Weights of a small mixture-of-experts language model, trained from scratch on English Wikipedia: 128 SwiGLU neurons an expert, a variant of SOAP for the experts.
Below are experts of layer 4 (counted from 0) of a mixture-of-experts language model. Rows are named router (the router's row for the expert), gate (a neuron's input weights, with its number), up (a neuron's input weights, with its number), down (a neuron's output weights, with its number) and show model dimensions 0-223. Each number is 50 + 12 x the weight over its row's rms, rounded and kept within 0 to 99.
After each expert's rows: a language model's description of what the expert responds to. This comes from a sample of Wikipedia text that the model never trained on.

# expert 24
router:57 48 39 66 38 50 46 37 52 59 40 47 50 35 64 67 45 62 30 48 46 32 52 66 65 63 70 50 60 53 41 73 53 66 36 62 24 53 66 43 62 47 64 48 31 49 37 47 47 45 72 38 48 48 67 46 67 43 78 55 57 55 57 62 51 44 75 42 82 52 39 46 52 55 41 58 49 38 38 50 53 62 48 56 80 34 60 36 60 67 27 59 68 41 66 41 63 38 66 69 60 78 44 37 68 27 47 50 55 44 51 47 33 71 54 46 37 31 57 58 43 45 68 54 47 61 60 55 72 38 60 43 38 59 55 30 57 74 46 65 55 67 70 44 64 35 50 34 51 45 38 43 57 38 60 51 53 32 46 38 38 47 63 48 61 51 66 29 47 47 50 62 52 31 56 51 36 46 47 44 68 51 66 71 48 41 59 59 58 31 59 63 55 33 35 62 53 59 63 29 46 60 38 49 40 70 52 44 68 50 50 73 54 46 69 53 49 48 53 58 37 49 49 41
gate1:52 41 35 10 55 55 51 73 45 52 40 24 44 41 45 72 50 53 45 60 40 52 46 59 52 35 46 60 55 43 31 54 44 59 66 38 36 43 75 72 62 39 26 56 34 63 34 21 46 42 68 69 40 51 64 56 69 45 56 52 48 33 59 44 58 50 62 34 62 44 50 46 63 46 42 33 43 46 51 55 36 25 45 52 59 40 50 37 51 73 48 60 49 54 28 47 48 48 43 54 61 42 51 56 28 23 66 53 70 62 50 29 36 64 49 52 74 35 43 48 78 27 40 46 47 40 35 51 39 55 56 50 45 40 49 50 52 44 50 65 51 72 49 28 62 46 49 42 25 30 31 33 58 45 58 47 64 60 47 52 63 47 64 49 44 38 67 51 50 49 42 73 37 47 53 52 49 78 35 52 48 42 53 58 46 67 36 44 53 66 50 61 36 49 59 58 67 51 58 27 52 45 51 29 54 58 48 50 65 54 56 56 35 54 53 71 59 58 72 30 44 54 48 38
up1:50 31 36 07 54 52 31 69 37 60 47 41 41 32 45 66 50 51 37 45 45 51 45 60 53 37 52 59 62 50 30 63 48 59 50 41 35 41 62 70 57 35 28 57 52 55 40 37 47 47 62 57 32 53 65 51 63 48 49 55 50 48 51 51 59 49 64 46 76 44 49 48 68 45 46 18 46 43 51 53 36 32 51 55 59 34 46 31 50 61 34 60 44 55 42 36 43 44 41 65 66 49 59 47 26 23 61 60 67 65 48 33 38 66 48 53 68 34 43 54 90 24 51 50 43 42 32 32 48 53 51 52 41 37 44 40 57 45 52 64 49 67 49 39 56 46 56 38 31 34 18 31 73 42 58 48 64 57 46 55 56 48 61 50 50 46 60 54 56 49 47 69 39 43 48 51 48 66 44 53 47 55 50 51 50 61 46 39 53 57 48 49 38 55 72 64 63 51 63 26 57 47 51 24 59 60 50 49 68 74 61 50 29 50 61 68 58 63 79 40 41 52 41 38
down1:57 49 42 49 43 54 35 40 31 48 54 38 48 49 24 31 38 37 39 58 21 54 59 56 56 68 54 18 48 54 49 58 43 46 62 64 50 49 48 25 43 50 47 59 50 50 30 59 39 46 52 62 50 50 52 38 37 51 49 40 43 66 56 52 55 57 69 49 55 84 60 56 49 45 40 56 39 70 49 53 37 43 51 53 44 59 49 33 66 65 46 67 73 56 45 52 84 48 53 50 50 63 50 38 44 38 67 64 53 72 68 60 53 55 50 70 48 60 54 35 50 64 83 46 34 43 47 53 74 53 50 35 51 64 51 49 49 51 43 51 47 56 80 66 57 48 50 50 33 44 28 68 54 58 60 48 36 56 38 58 58 50 36 38 56 42 42 51 44 52 38 46 37 46 49 66 69 61 42 49 60 39 50 51 35 63 50 61 58 47 72 80 57 22 54 61 60 63 45 13 64 47 32 55 52 62 44 48 68 74 45 61 53 56 67 82 56 46 38 61 38 50 49 63
What it handles: Third or later digits of years and numbers, especially dates and table figures, such as the 2 in 2022 or 4 in 1846.

# expert 27
router:49 50 45 51 29 54 46 70 66 63 40 67 55 53 54 25 34 46 48 41 67 54 47 52 55 74 68 51 28 49 57 46 47 47 51 52 63 49 51 43 48 41 45 27 36 45 62 43 59 32 42 53 44 26 57 46 36 47 59 30 31 46 51 56 34 41 35 62 69 59 45 62 53 38 48 32 41 60 50 60 54 53 60 47 63 39 61 64 43 62 60 63 42 31 42 81 48 31 39 47 34 53 64 60 47 69 41 58 46 33 68 40 82 63 50 36 49 33 52 50 48 42 48 52 61 66 59 59 60 68 57 64 56 61 77 39 47 57 37 64 68 72 69 52 64 60 55 35 59 43 54 54 60 43 58 54 32 27 50 57 39 77 48 52 44 71 66 62 57 32 55 45 35 54 57 50 60 60 60 59 84 55 68 60 41 59 58 60 28 51 44 33 69 54 57 59 69 50 58 59 36 55 45 49 42 37 46 40 25 67 56 36 31 60 45 45 74 41 61 61 50 42 46 37
gate1:57 69 45 57 52 59 68 44 34 32 51 31 82 48 33 66 47 19 57 43 50 33 45 64 39 60 55 52 55 58 49 43 51 45 58 66 37 57 48 46 45 33 60 42 66 59 43 50 53 36 47 76 48 43 25 51 44 54 36 50 30 58 54 74 71 52 47 28 38 64 68 68 39 46 50 58 53 51 49 37 59 41 48 46 57 47 48 47 45 55 37 50 42 45 36 71 47 48 48 69 48 43 61 49 51 64 63 50 43 37 55 62 64 49 40 51 37 57 53 64 38 49 24 70 47 70 29 58 56 45 27 39 72 43 43 60 53 58 63 16 49 67 42 41 37 15 59 55 69 51 43 66 51 48 59 54 55 63 72 20 65 55 32 57 55 72 59 49 42 38 44 58 65 26 51 40 48 49 50 53 50 61 28 51 52 63 33 47 51 60 54 47 53 52 53 41 74 44 49 42 49 53 50 59 52 53 59 55 31 38 27 21 50 65 54 49 49 31 49 46 38 72 47 58
up1:37 57 58 52 61 29 53 53 44 66 29 52 58 38 38 63 45 45 73 53 32 48 65 69 49 69 47 44 57 34 34 32 41 39 31 33 63 62 12 47 49 46 48 36 51 17 49 47 44 45 45 47 28 47 25 51 43 44 48 40 34 52 33 50 44 36 62 63 52 47 56 56 49 47 59 73 33 60 56 33 41 46 55 47 42 50 29 46 36 58 22 51 38 41 52 58 50 37 44 41 49 55 58 34 39 50 51 51 43 58 50 54 62 39 62 50 50 42 45 66 32 51 40 24 41 55 74 65 57 59 47 42 59 50 66 51 28 50 44 69 54 66 73 51 66 26 72 54 52 33 67 64 48 49 68 46 49 43 62 33 80 46 40 49 51 69 52 62 41 38 47 55 65 75 49 22 44 44 45 59 64 57 47 36 51 60 45 50 61 56 25 50 56 43 62 46 43 46 40 75 44 62 53 58 53 48 53 39 35 42 37 61 31 63 41 55 59 56 65 24 48 46 50 53
down1:51 52 78 53 60 24 63 60 51 55 51 48 90 50 59 45 48 60 48 45 57 53 49 49 37 40 50 49 53 49 51 55 29 55 55 63 57 46 43 51 32 15 54 24 40 47 20 45 52 36 33 29 34 40 33 62 45 34 55 51 63 45 65 56 49 41 54 53 57 47 25 46 48 61 55 48 37 33 49 74 45 46 50 52 47 36 43 38 44 52 64 84 49 43 59 64 46 40 29 62 43 59 47 48 56 53 61 48 34 66 48 39 56 35 32 62 60 32 27 32 59 52 54 50 51 49 48 37 56 50 34 50 41 44 66 48 24 61 47 61 62 62 69 50 41 59 44 43 42 37 27 57 56 53 44 66 50 48 50 34 45 60 59 58 45 41 38 67 44 40 60 66 45 50 53 35 47 61 60 56 49 45 59 58 40 42 46 50 25 56 55 47 59 34 29 49 61 28 55 68 52 11 52 44 69 44 44 42 28 58 34 51 68 60 51 51 47 65 55 43 35 27 21 46
What it handles: The space token before numbers in tables, scores, chess moves, statistics and dates, after pipes, semicolons or commas, e.g. "| 3,550", "Valenciennes, 1858".

# expert 47
router:47 48 60 46 56 64 42 50 43 60 55 26 77 47 44 46 40 45 49 56 48 58 52 47 49 60 61 43 39 46 53 54 57 51 38 53 43 47 55 67 70 59 44 60 55 42 61 53 38 41 39 62 48 55 66 49 56 34 51 39 52 52 53 50 42 42 51 41 50 04 46 12 43 56 58 54 66 55 52 56 29 41 51 36 49 31 63 52 34 57 35 63 54 47 27 48 56 59 55 92 50 56 56 46 67 38 35 67 64 50 39 68 56 53 46 54 49 43 49 52 61 51 73 48 53 53 61 38 70 39 39 46 40 53 51 28 47 51 55 45 48 59 56 48 46 50 47 61 49 52 45 19 64 56 54 47 62 61 40 52 63 42 60 83 54 70 73 43 23 41 42 23 37 38 53 67 43 57 46 29 37 71 53 48 50 23 53 51 51 48 44 44 42 66 57 50 40 41 43 39 39 59 11 42 64 72 47 49 66 09 53 52 60 41 43 55 35 49 61 42 48 48 56 52
gate0:23 46 24 32 66 52 26 46 49 36 56 50 67 57 62 26 70 76 49 44 46 55 48 26 18 70 64 73 53 52 65 34 81 49 52 52 58 53 47 54 61 51 54 50 47 62 53 38 73 56 69 36 45 49 56 34 50 43 56 61 41 59 45 23 58 54 41 58 44 49 55 36 72 50 53 26 71 48 50 38 52 41 54 61 48 36 53 47 48 49 53 25 46 39 49 49 36 48 35 51 34 63 61 72 45 52 54 51 39 41 62 51 60 61 52 59 53 55 51 70 68 47 49 47 48 50 52 35 49 41 54 29 78 44 60 52 62 39 65 27 43 50 37 60 45 68 32 61 59 57 44 54 63 49 27 55 50 44 52 49 56 60 73 48 29 53 50 66 58 41 25 52 48 38 48 55 41 50 30 61 49 69 60 54 29 25 46 41 49 47 56 49 45 73 60 59 29 59 39 77 37 62 64 52 55 49 49 40 53 51 40 57 50 46 42 75 55 53 32 40 42 48 42 54
up0:29 59 42 46 70 72 44 46 59 21 63 44 46 60 53 27 52 54 57 49 33 67 50 42 24 35 48 73 46 51 51 33 65 30 63 46 44 71 59 45 51 53 52 49 54 43 63 51 58 73 55 41 28 62 33 39 52 35 24 55 58 42 38 53 46 90 59 42 64 53 54 54 85 40 54 35 44 50 40 47 60 50 46 58 36 14 32 47 36 52 43 38 50 27 57 60 42 46 49 46 69 52 57 72 36 62 50 49 51 46 69 49 50 64 44 47 39 60 63 41 55 39 32 58 55 52 52 45 53 51 46 42 61 48 50 61 72 35 56 73 40 65 50 54 57 54 34 49 44 32 38 52 55 50 22 37 46 56 46 51 53 68 88 55 61 36 59 53 53 46 47 60 53 50 39 62 39 49 57 58 42 67 60 40 44 38 32 42 56 63 69 49 47 58 65 59 41 55 45 74 42 54 72 56 48 53 40 42 42 56 47 44 47 43 45 65 58 55 25 32 54 51 52 70
down0:50 51 42 56 53 49 74 38 45 71 53 59 32 43 50 56 44 40 61 59 50 35 43 62 59 56 48 46 50 49 55 56 53 53 48 62 43 34 55 44 50 52 49 50 65 49 45 45 54 59 48 39 74 64 59 48 78 58 61 49 53 22 53 55 58 42 88 29 61 64 39 46 63 58 46 51 43 64 44 49 69 64 36 52 53 35 63 56 58 55 47 65 50 56 60 60 45 60 50 52 51 27 51 56 41 55 52 47 57 31 51 33 46 41 50 58 32 40 45 63 44 52 39 50 41 41 78 50 40 46 70 38 48 37 52 25 56 50 53 54 34 56 42 46 55 50 41 32 53 45 37 43 46 49 57 49 55 65 55 55 52 53 64 31 59 32 52 64 50 52 58 38 24 73 48 62 37 53 58 40 76 41 59 34 70 74 44 48 53 30 25 52 34 58 54 57 63 63 19 37 43 38 47 57 33 64 57 28 60 47 51 28 50 99 48 30 67 26 60 34 38 58 38 50
What it handles: Paragraph line breaks after a sentence-final period, decimal points inside coordinates, spaces before years, and table divider rows.

# expert 35
router:69 54 37 48 34 38 41 30 45 46 56 56 65 35 43 57 65 79 65 53 36 52 54 62 39 55 59 51 28 47 52 42 63 50 48 47 53 61 35 45 70 36 50 45 51 35 50 51 51 47 63 79 67 67 67 53 54 36 46 40 31 71 72 60 28 56 51 36 58 49 56 55 35 41 64 60 55 32 26 38 35 59 41 52 58 39 64 36 41 46 57 46 35 55 51 64 45 39 60 56 70 50 35 38 56 49 41 49 52 63 51 60 48 63 39 54 38 47 44 33 59 39 59 40 26 66 61 50 72 60 41 70 51 59 60 47 53 38 49 72 22 60 61 75 50 58 59 48 30 76 53 42 36 69 55 60 35 52 60 67 37 70 63 55 64 67 53 46 29 61 22 37 53 55 61 49 42 57 30 50 58 74 48 56 44 38 42 47 52 50 61 54 64 46 36 35 72 58 50 40 56 48 34 35 78 53 42 27 46 36 49 60 50 33 42 62 58 52 51 52 37 47 39 39
gate0:45 47 54 52 36 47 44 50 39 75 53 47 51 52 36 35 54 61 52 33 52 71 41 68 33 54 74 50 55 56 50 50 55 50 58 66 50 48 67 52 51 42 54 51 41 48 53 54 52 48 47 49 54 49 38 79 49 59 62 33 49 59 58 39 75 34 38 55 41 35 53 46 45 57 62 78 66 40 37 49 34 35 55 49 74 32 39 35 55 50 70 55 67 36 38 50 70 10 52 70 40 53 28 59 40 39 40 69 54 43 43 30 47 30 55 47 42 35 57 52 62 58 53 52 40 49 52 50 48 59 37 57 48 41 43 37 50 57 43 19 80 62 44 41 30 50 48 74 19 48 46 48 54 51 56 65 40 57 35 64 53 68 48 54 23 50 52 55 51 37 55 29 47 63 46 59 44 55 52 54 42 39 59 53 31 50 57 49 75 53 41 80 61 39 48 48 38 48 36 44 51 39 59 44 47 43 78 34 63 46 73 44 52 51 38 76 72 35 48 65 53 36 41 59
up0:60 71 41 52 30 40 44 57 52 48 50 22 53 45 57 50 50 56 41 35 39 40 56 51 50 49 23 26 50 26 55 44 31 36 69 59 46 48 68 65 40 44 56 44 44 61 37 43 36 51 42 49 47 48 42 49 61 54 66 55 57 46 42 34 39 45 55 48 50 44 37 47 60 50 47 32 38 47 38 48 47 49 42 59 58 53 52 45 42 41 51 35 65 45 68 45 42 53 31 29 50 48 53 61 48 45 67 36 56 55 55 58 17 59 65 42 50 61 61 65 38 31 44 44 41 49 46 41 70 79 82 54 56 62 35 43 51 34 86 49 48 54 55 27 44 60 51 33 59 53 53 53 56 50 44 42 57 35 44 74 28 33 24 30 51 66 40 37 64 49 44 37 49 41 34 49 44 60 48 53 56 67 43 49 56 51 44 43 28 60 60 18 47 72 51 55 37 35 36 55 45 58 53 63 43 42 24 42 41 73 31 37 29 52 83 47 47 59 54 50 60 61 25 48
down0:53 38 58 55 61 36 60 28 49 59 33 14 40 48 35 59 64 57 55 33 61 51 30 47 44 19 44 52 31 50 54 24 47 72 49 55 49 50 50 50 29 52 47 37 48 60 47 55 49 49 52 72 62 50 50 57 66 34 66 45 50 64 53 51 56 42 50 37 54 70 53 33 53 60 50 46 43 43 32 37 44 29 23 50 61 48 54 65 62 47 40 47 42 48 45 59 33 64 50 49 42 61 50 50 58 33 58 58 71 69 35 62 43 59 65 21 49 54 75 46 50 48 70 41 69 33 61 52 58 56 45 50 56 49 51 33 46 51 66 50 56 23 50 28 65 36 70 67 43 46 51 63 43 50 64 61 39 47 43 57 50 62 49 48 45 23 40 40 26 37 59 53 39 45 50 42 38 44 51 58 50 60 48 78 53 57 29 49 71 40 63 46 52 55 49 60 48 58 58 50 51 61 65 35 74 36 59 53 42 35 38 72 26 46 55 37 62 21 51 78 49 47 56 47
What it handles: Middle digits of multi-digit numbers, especially the 9 or 8 in years like 1990 or 1913, plus coordinate digits.

# expert 55
router:49 61 73 50 53 46 44 37 41 54 47 22 89 40 56 44 46 50 56 50 67 65 46 39 56 41 54 51 34 55 45 42 48 53 40 60 54 44 37 56 59 50 42 53 48 58 58 56 36 54 35 39 39 56 46 61 45 34 55 33 47 57 40 40 46 48 46 46 51 15 65 15 51 58 57 55 65 53 52 61 27 56 50 48 44 29 49 53 40 48 35 65 55 38 36 51 46 52 29 86 50 50 58 43 64 41 58 55 61 57 31 80 60 46 55 50 44 49 43 55 68 66 46 53 64 57 46 44 53 47 28 45 47 55 57 26 65 65 63 50 35 47 54 50 36 56 35 41 44 41 40 21 52 58 50 45 64 51 39 54 51 40 75 89 69 68 54 51 32 53 47 28 47 53 53 44 33 49 55 43 51 62 53 46 42 24 56 41 43 51 66 48 61 67 59 44 50 37 45 50 43 52 17 57 63 54 43 53 69 13 47 56 53 42 38 42 39 30 49 41 38 48 66 69
gate0:29 46 66 72 44 54 37 37 40 56 52 47 46 75 36 66 44 44 65 28 47 36 38 56 50 72 47 64 36 29 51 69 62 47 44 56 60 51 62 39 55 49 28 51 55 57 62 66 53 54 24 29 55 48 68 73 46 41 45 59 30 48 60 60 60 51 50 59 62 33 50 38 36 72 44 52 55 44 54 46 49 82 50 62 47 50 43 34 50 57 56 51 49 43 48 46 00 59 50 47 47 64 47 54 48 74 58 51 66 64 39 50 41 39 48 55 34 39 57 52 64 81 39 48 56 51 40 47 59 20 56 45 50 50 44 46 27 50 55 43 38 50 34 56 35 57 41 38 52 51 72 55 65 38 41 48 49 52 48 59 74 65 42 63 38 51 65 71 38 45 52 48 52 72 54 49 52 34 66 52 17 58 50 52 56 31 62 44 34 52 49 47 46 51 57 59 43 45 58 59 52 50 42 51 73 59 52 57 37 51 54 49 47 53 34 47 55 41 66 39 20 66 66 49
up0:78 59 41 43 52 63 75 66 65 62 45 50 52 28 54 51 57 56 33 81 46 66 38 45 47 26 31 50 68 71 52 53 27 54 54 45 50 78 50 54 43 41 62 41 49 58 52 39 50 27 57 55 36 50 45 52 57 60 37 48 77 44 41 42 45 47 53 27 47 27 44 51 47 26 77 49 45 34 52 51 49 54 42 39 50 50 50 74 53 23 27 45 52 56 61 53 46 34 40 54 50 55 51 52 83 42 39 47 45 43 59 52 54 64 50 57 82 40 50 62 50 30 55 56 38 38 54 59 40 85 43 61 42 48 51 54 51 50 59 61 36 48 74 52 53 51 48 67 56 51 41 41 50 37 42 46 52 44 55 49 40 38 37 45 85 49 40 34 50 67 46 49 51 30 47 53 46 57 47 59 68 52 41 30 66 37 57 55 52 55 33 60 70 60 45 38 52 50 54 50 50 45 47 40 41 51 48 29 68 29 63 51 55 67 80 55 40 57 53 57 31 44 35 68
down0:42 33 70 65 51 57 55 50 68 64 46 47 63 47 51 63 44 60 63 40 55 47 46 57 49 47 57 55 54 48 61 43 50 57 30 47 36 58 72 56 52 61 13 52 46 52 46 50 52 41 35 53 51 38 60 43 43 46 65 41 68 26 46 42 50 44 48 30 68 52 77 40 47 36 46 49 50 39 47 68 23 44 27 77 51 53 47 45 47 44 51 10 42 46 32 58 46 47 46 50 52 57 57 52 74 21 38 55 35 29 65 42 50 54 58 55 42 51 63 44 40 71 72 50 58 52 64 61 40 10 65 70 50 38 59 52 51 63 40 53 54 46 50 39 77 40 32 54 49 30 34 45 49 34 43 48 47 52 66 71 63 55 53 38 46 51 61 64 48 49 56 49 47 61 48 43 51 41 21 39 30 54 37 38 65 64 65 51 57 46 50 64 48 66 47 40 53 61 48 46 38 73 68 54 43 68 53 40 55 17 56 54 43 51 40 65 48 45 39 43 42 58 34 63
What it handles: Line breaks and spaces in lists and tables, table rule rows, and word-initial capitalized pieces like Her-cules, The-rmal, All.

# expert 50
router:39 69 64 33 39 53 47 35 55 39 63 37 70 51 39 35 51 61 63 44 63 58 45 38 59 41 51 51 33 61 23 38 46 49 49 51 36 56 48 56 49 44 34 76 59 44 70 58 49 33 30 58 38 69 54 56 41 53 57 17 43 56 40 56 50 36 59 49 41 21 49 23 48 39 53 46 35 50 32 59 43 34 55 56 60 40 58 34 65 49 32 52 37 35 50 39 40 39 64 64 62 60 61 45 54 33 36 54 49 49 47 71 52 50 52 32 55 63 28 67 48 56 46 61 46 72 53 43 50 55 43 47 35 55 74 20 38 47 43 61 41 40 45 49 35 62 41 41 52 53 62 35 41 64 59 60 51 62 38 63 66 32 65 89 63 67 48 41 42 34 34 36 28 45 42 63 37 53 53 39 41 60 62 45 55 36 41 61 47 51 49 49 54 55 54 58 39 53 61 47 61 51 02 58 59 52 51 56 53 48 60 47 45 48 46 40 54 43 68 36 23 50 50 59
gate0:57 49 35 68 51 52 48 27 58 39 56 42 62 57 74 63 50 58 37 53 49 44 48 58 34 76 61 49 47 56 47 52 50 44 45 42 45 38 53 61 69 71 45 52 56 43 52 79 68 67 24 48 68 52 78 42 48 43 48 50 65 68 28 40 66 45 51 50 75 68 44 44 31 58 49 65 52 39 59 48 51 25 63 69 70 49 51 48 53 35 48 41 42 59 39 45 38 54 58 53 48 38 39 36 57 27 46 45 54 61 79 40 58 50 51 68 52 59 64 60 56 46 80 63 29 64 37 47 50 55 40 48 50 27 71 50 52 46 39 46 58 43 48 59 36 39 35 44 42 48 63 26 61 48 39 32 33 67 42 58 48 60 55 56 59 62 30 49 54 43 30 45 56 54 30 49 41 64 41 73 40 50 59 54 51 50 48 56 52 67 48 62 75 57 57 58 35 32 48 50 37 41 37 51 57 49 37 36 65 43 81 67 47 36 52 50 49 12 46 50 41 47 64 57
up0:38 45 44 67 45 83 55 45 48 32 68 53 55 11 54 50 67 39 53 46 42 59 56 66 50 40 55 63 20 61 39 43 49 33 47 46 66 58 30 28 27 55 69 55 71 33 48 37 37 44 79 65 50 61 22 79 71 37 53 46 57 49 60 31 53 40 41 44 53 60 46 49 64 35 57 52 52 44 62 47 30 51 42 43 38 48 58 66 59 53 60 65 67 58 38 48 56 56 43 37 47 66 49 47 43 49 68 49 53 52 44 63 45 53 42 41 48 61 45 62 66 57 60 54 63 31 50 56 34 54 48 55 35 67 47 42 56 63 50 49 33 43 72 51 79 34 57 61 49 42 45 46 56 29 56 55 59 49 46 28 40 52 46 38 49 52 46 49 57 39 59 55 50 72 52 70 53 73 47 68 47 39 42 51 57 46 56 37 39 69 52 71 58 45 75 61 59 51 53 45 55 62 71 54 50 62 41 48 50 46 82 45 52 73 51 51 43 51 64 54 48 65 47 19
down0:58 50 44 24 32 53 52 46 42 57 46 51 61 59 24 70 78 60 50 42 44 59 55 40 62 59 39 31 49 56 55 62 53 60 52 61 45 51 31 52 54 68 48 34 41 50 39 57 49 51 50 46 38 65 46 65 57 66 36 54 37 53 59 48 58 55 37 50 53 49 72 65 55 27 40 55 50 55 49 59 46 63 59 42 35 59 40 73 27 21 50 62 64 54 52 46 58 41 52 74 53 40 37 46 68 56 47 21 56 44 35 50 50 40 58 52 45 49 39 39 58 51 54 54 41 58 43 50 38 43 46 54 55 50 45 65 73 48 49 50 40 51 51 42 19 65 45 47 61 55 54 45 20 52 39 57 45 30 52 25 90 40 58 49 42 35 57 58 53 71 50 40 61 54 48 48 46 38 40 43 69 36 36 62 48 37 29 45 63 45 60 23 46 51 34 41 60 57 50 69 67 62 39 55 47 56 50 66 97 52 53 51 44 29 61 54 61 39 19 47 58 36 51 60
What it handles: Leading zeros of decimals and zero values in stats tables (0.20%, 0–1 scores), plus other first digits and capital C, males.

# expert 13
router:60 41 53 58 72 62 49 43 47 63 35 41 65 53 57 60 47 44 67 51 46 52 54 53 45 52 33 44 38 58 56 54 89 67 50 43 50 51 67 71 63 72 33 51 53 55 48 48 20 58 53 42 56 59 65 47 49 46 36 49 41 44 53 49 47 40 42 43 66 23 61 27 36 62 52 61 81 42 54 80 51 31 38 48 49 64 55 65 49 52 19 50 45 56 43 32 51 57 46 78 41 47 41 50 62 32 30 56 51 38 40 56 45 55 60 66 66 56 47 69 62 55 45 45 66 67 43 49 66 48 30 51 39 71 39 59 52 53 70 48 65 48 51 58 36 59 61 46 30 48 52 48 63 47 71 52 42 53 37 65 47 45 68 79 51 54 47 53 32 48 56 43 53 41 43 51 51 56 50 40 53 57 46 58 51 22 34 67 43 31 51 51 64 52 35 38 57 64 35 32 52 49 30 45 38 56 51 44 60 21 54 51 34 50 56 72 62 51 77 57 64 51 59 75
gate0:52 58 66 47 58 52 38 59 50 47 42 36 61 54 54 48 29 55 52 64 60 51 74 70 37 36 44 53 48 48 39 32 61 63 40 49 59 44 31 58 47 58 55 22 55 58 34 41 44 50 50 55 62 65 47 33 32 47 57 47 60 46 46 58 43 51 34 33 59 46 58 58 44 60 46 77 52 68 28 28 54 41 54 25 70 61 51 52 31 53 54 50 63 61 52 32 54 57 51 60 39 48 40 65 47 41 34 47 57 18 54 58 34 57 37 84 31 72 70 56 51 69 45 35 53 54 53 42 37 43 73 62 26 42 48 49 46 61 59 53 39 41 50 50 35 63 40 42 36 51 74 46 80 65 53 35 49 53 50 32 28 65 41 52 42 62 47 50 48 46 71 46 52 54 45 47 21 45 45 35 42 53 83 38 28 58 52 54 45 49 54 66 48 33 50 38 54 55 45 29 49 49 54 48 41 58 41 53 58 50 58 45 36 66 16 47 53 68 67 41 47 34 33 51
up0:24 45 49 50 47 35 33 50 49 32 49 46 24 52 54 47 37 46 50 38 47 45 43 50 56 56 41 32 46 32 55 51 60 49 30 49 50 57 41 42 53 57 47 29 57 49 32 60 36 48 49 52 18 36 66 70 48 32 74 63 60 50 26 34 48 07 31 51 51 31 28 49 34 45 52 64 61 40 58 69 52 49 53 45 64 65 51 51 36 75 51 77 31 39 54 37 27 42 55 40 50 71 41 79 54 55 44 60 43 61 53 29 53 44 40 51 48 43 57 37 63 65 48 57 63 54 51 47 47 51 56 84 41 50 28 63 47 33 48 36 57 52 59 33 37 61 41 44 40 68 51 43 67 61 57 38 25 39 50 39 55 54 71 48 46 57 40 57 50 52 61 48 57 50 37 60 50 48 53 29 41 43 47 65 56 49 61 51 59 49 54 48 78 57 28 57 45 56 49 51 31 46 62 61 52 40 65 29 60 48 53 69 50 54 40 50 53 53 47 42 50 31 74 67
down0:35 48 45 39 47 72 47 38 61 53 50 48 32 71 47 50 54 65 63 50 58 37 40 50 41 31 56 65 56 44 34 57 57 31 35 51 39 47 46 59 34 43 55 51 56 49 50 63 25 42 37 42 59 38 42 18 66 41 64 25 50 62 49 77 53 45 54 44 28 57 52 55 54 58 67 54 54 57 56 42 55 28 48 52 29 58 25 52 15 60 63 42 66 46 47 55 53 27 67 46 35 56 84 64 65 52 49 38 46 31 63 45 44 54 25 52 57 62 45 62 40 49 41 65 45 40 48 61 56 35 38 29 69 53 27 51 71 75 28 60 76 56 51 56 64 64 55 50 60 73 48 75 54 47 50 45 56 49 33 60 33 52 47 47 49 44 49 59 55 52 42 61 34 45 32 63 51 46 47 47 48 64 46 50 43 64 66 51 52 47 53 44 47 63 51 38 37 67 54 45 37 54 60 55 51 54 57 59 52 68 66 31 53 51 33 81 33 56 50 31 58 50 48 70
What it handles: Blank line breaks before headings and words inside Wikipedia section headings, such as Personal life, Honours, See also, History, Early career.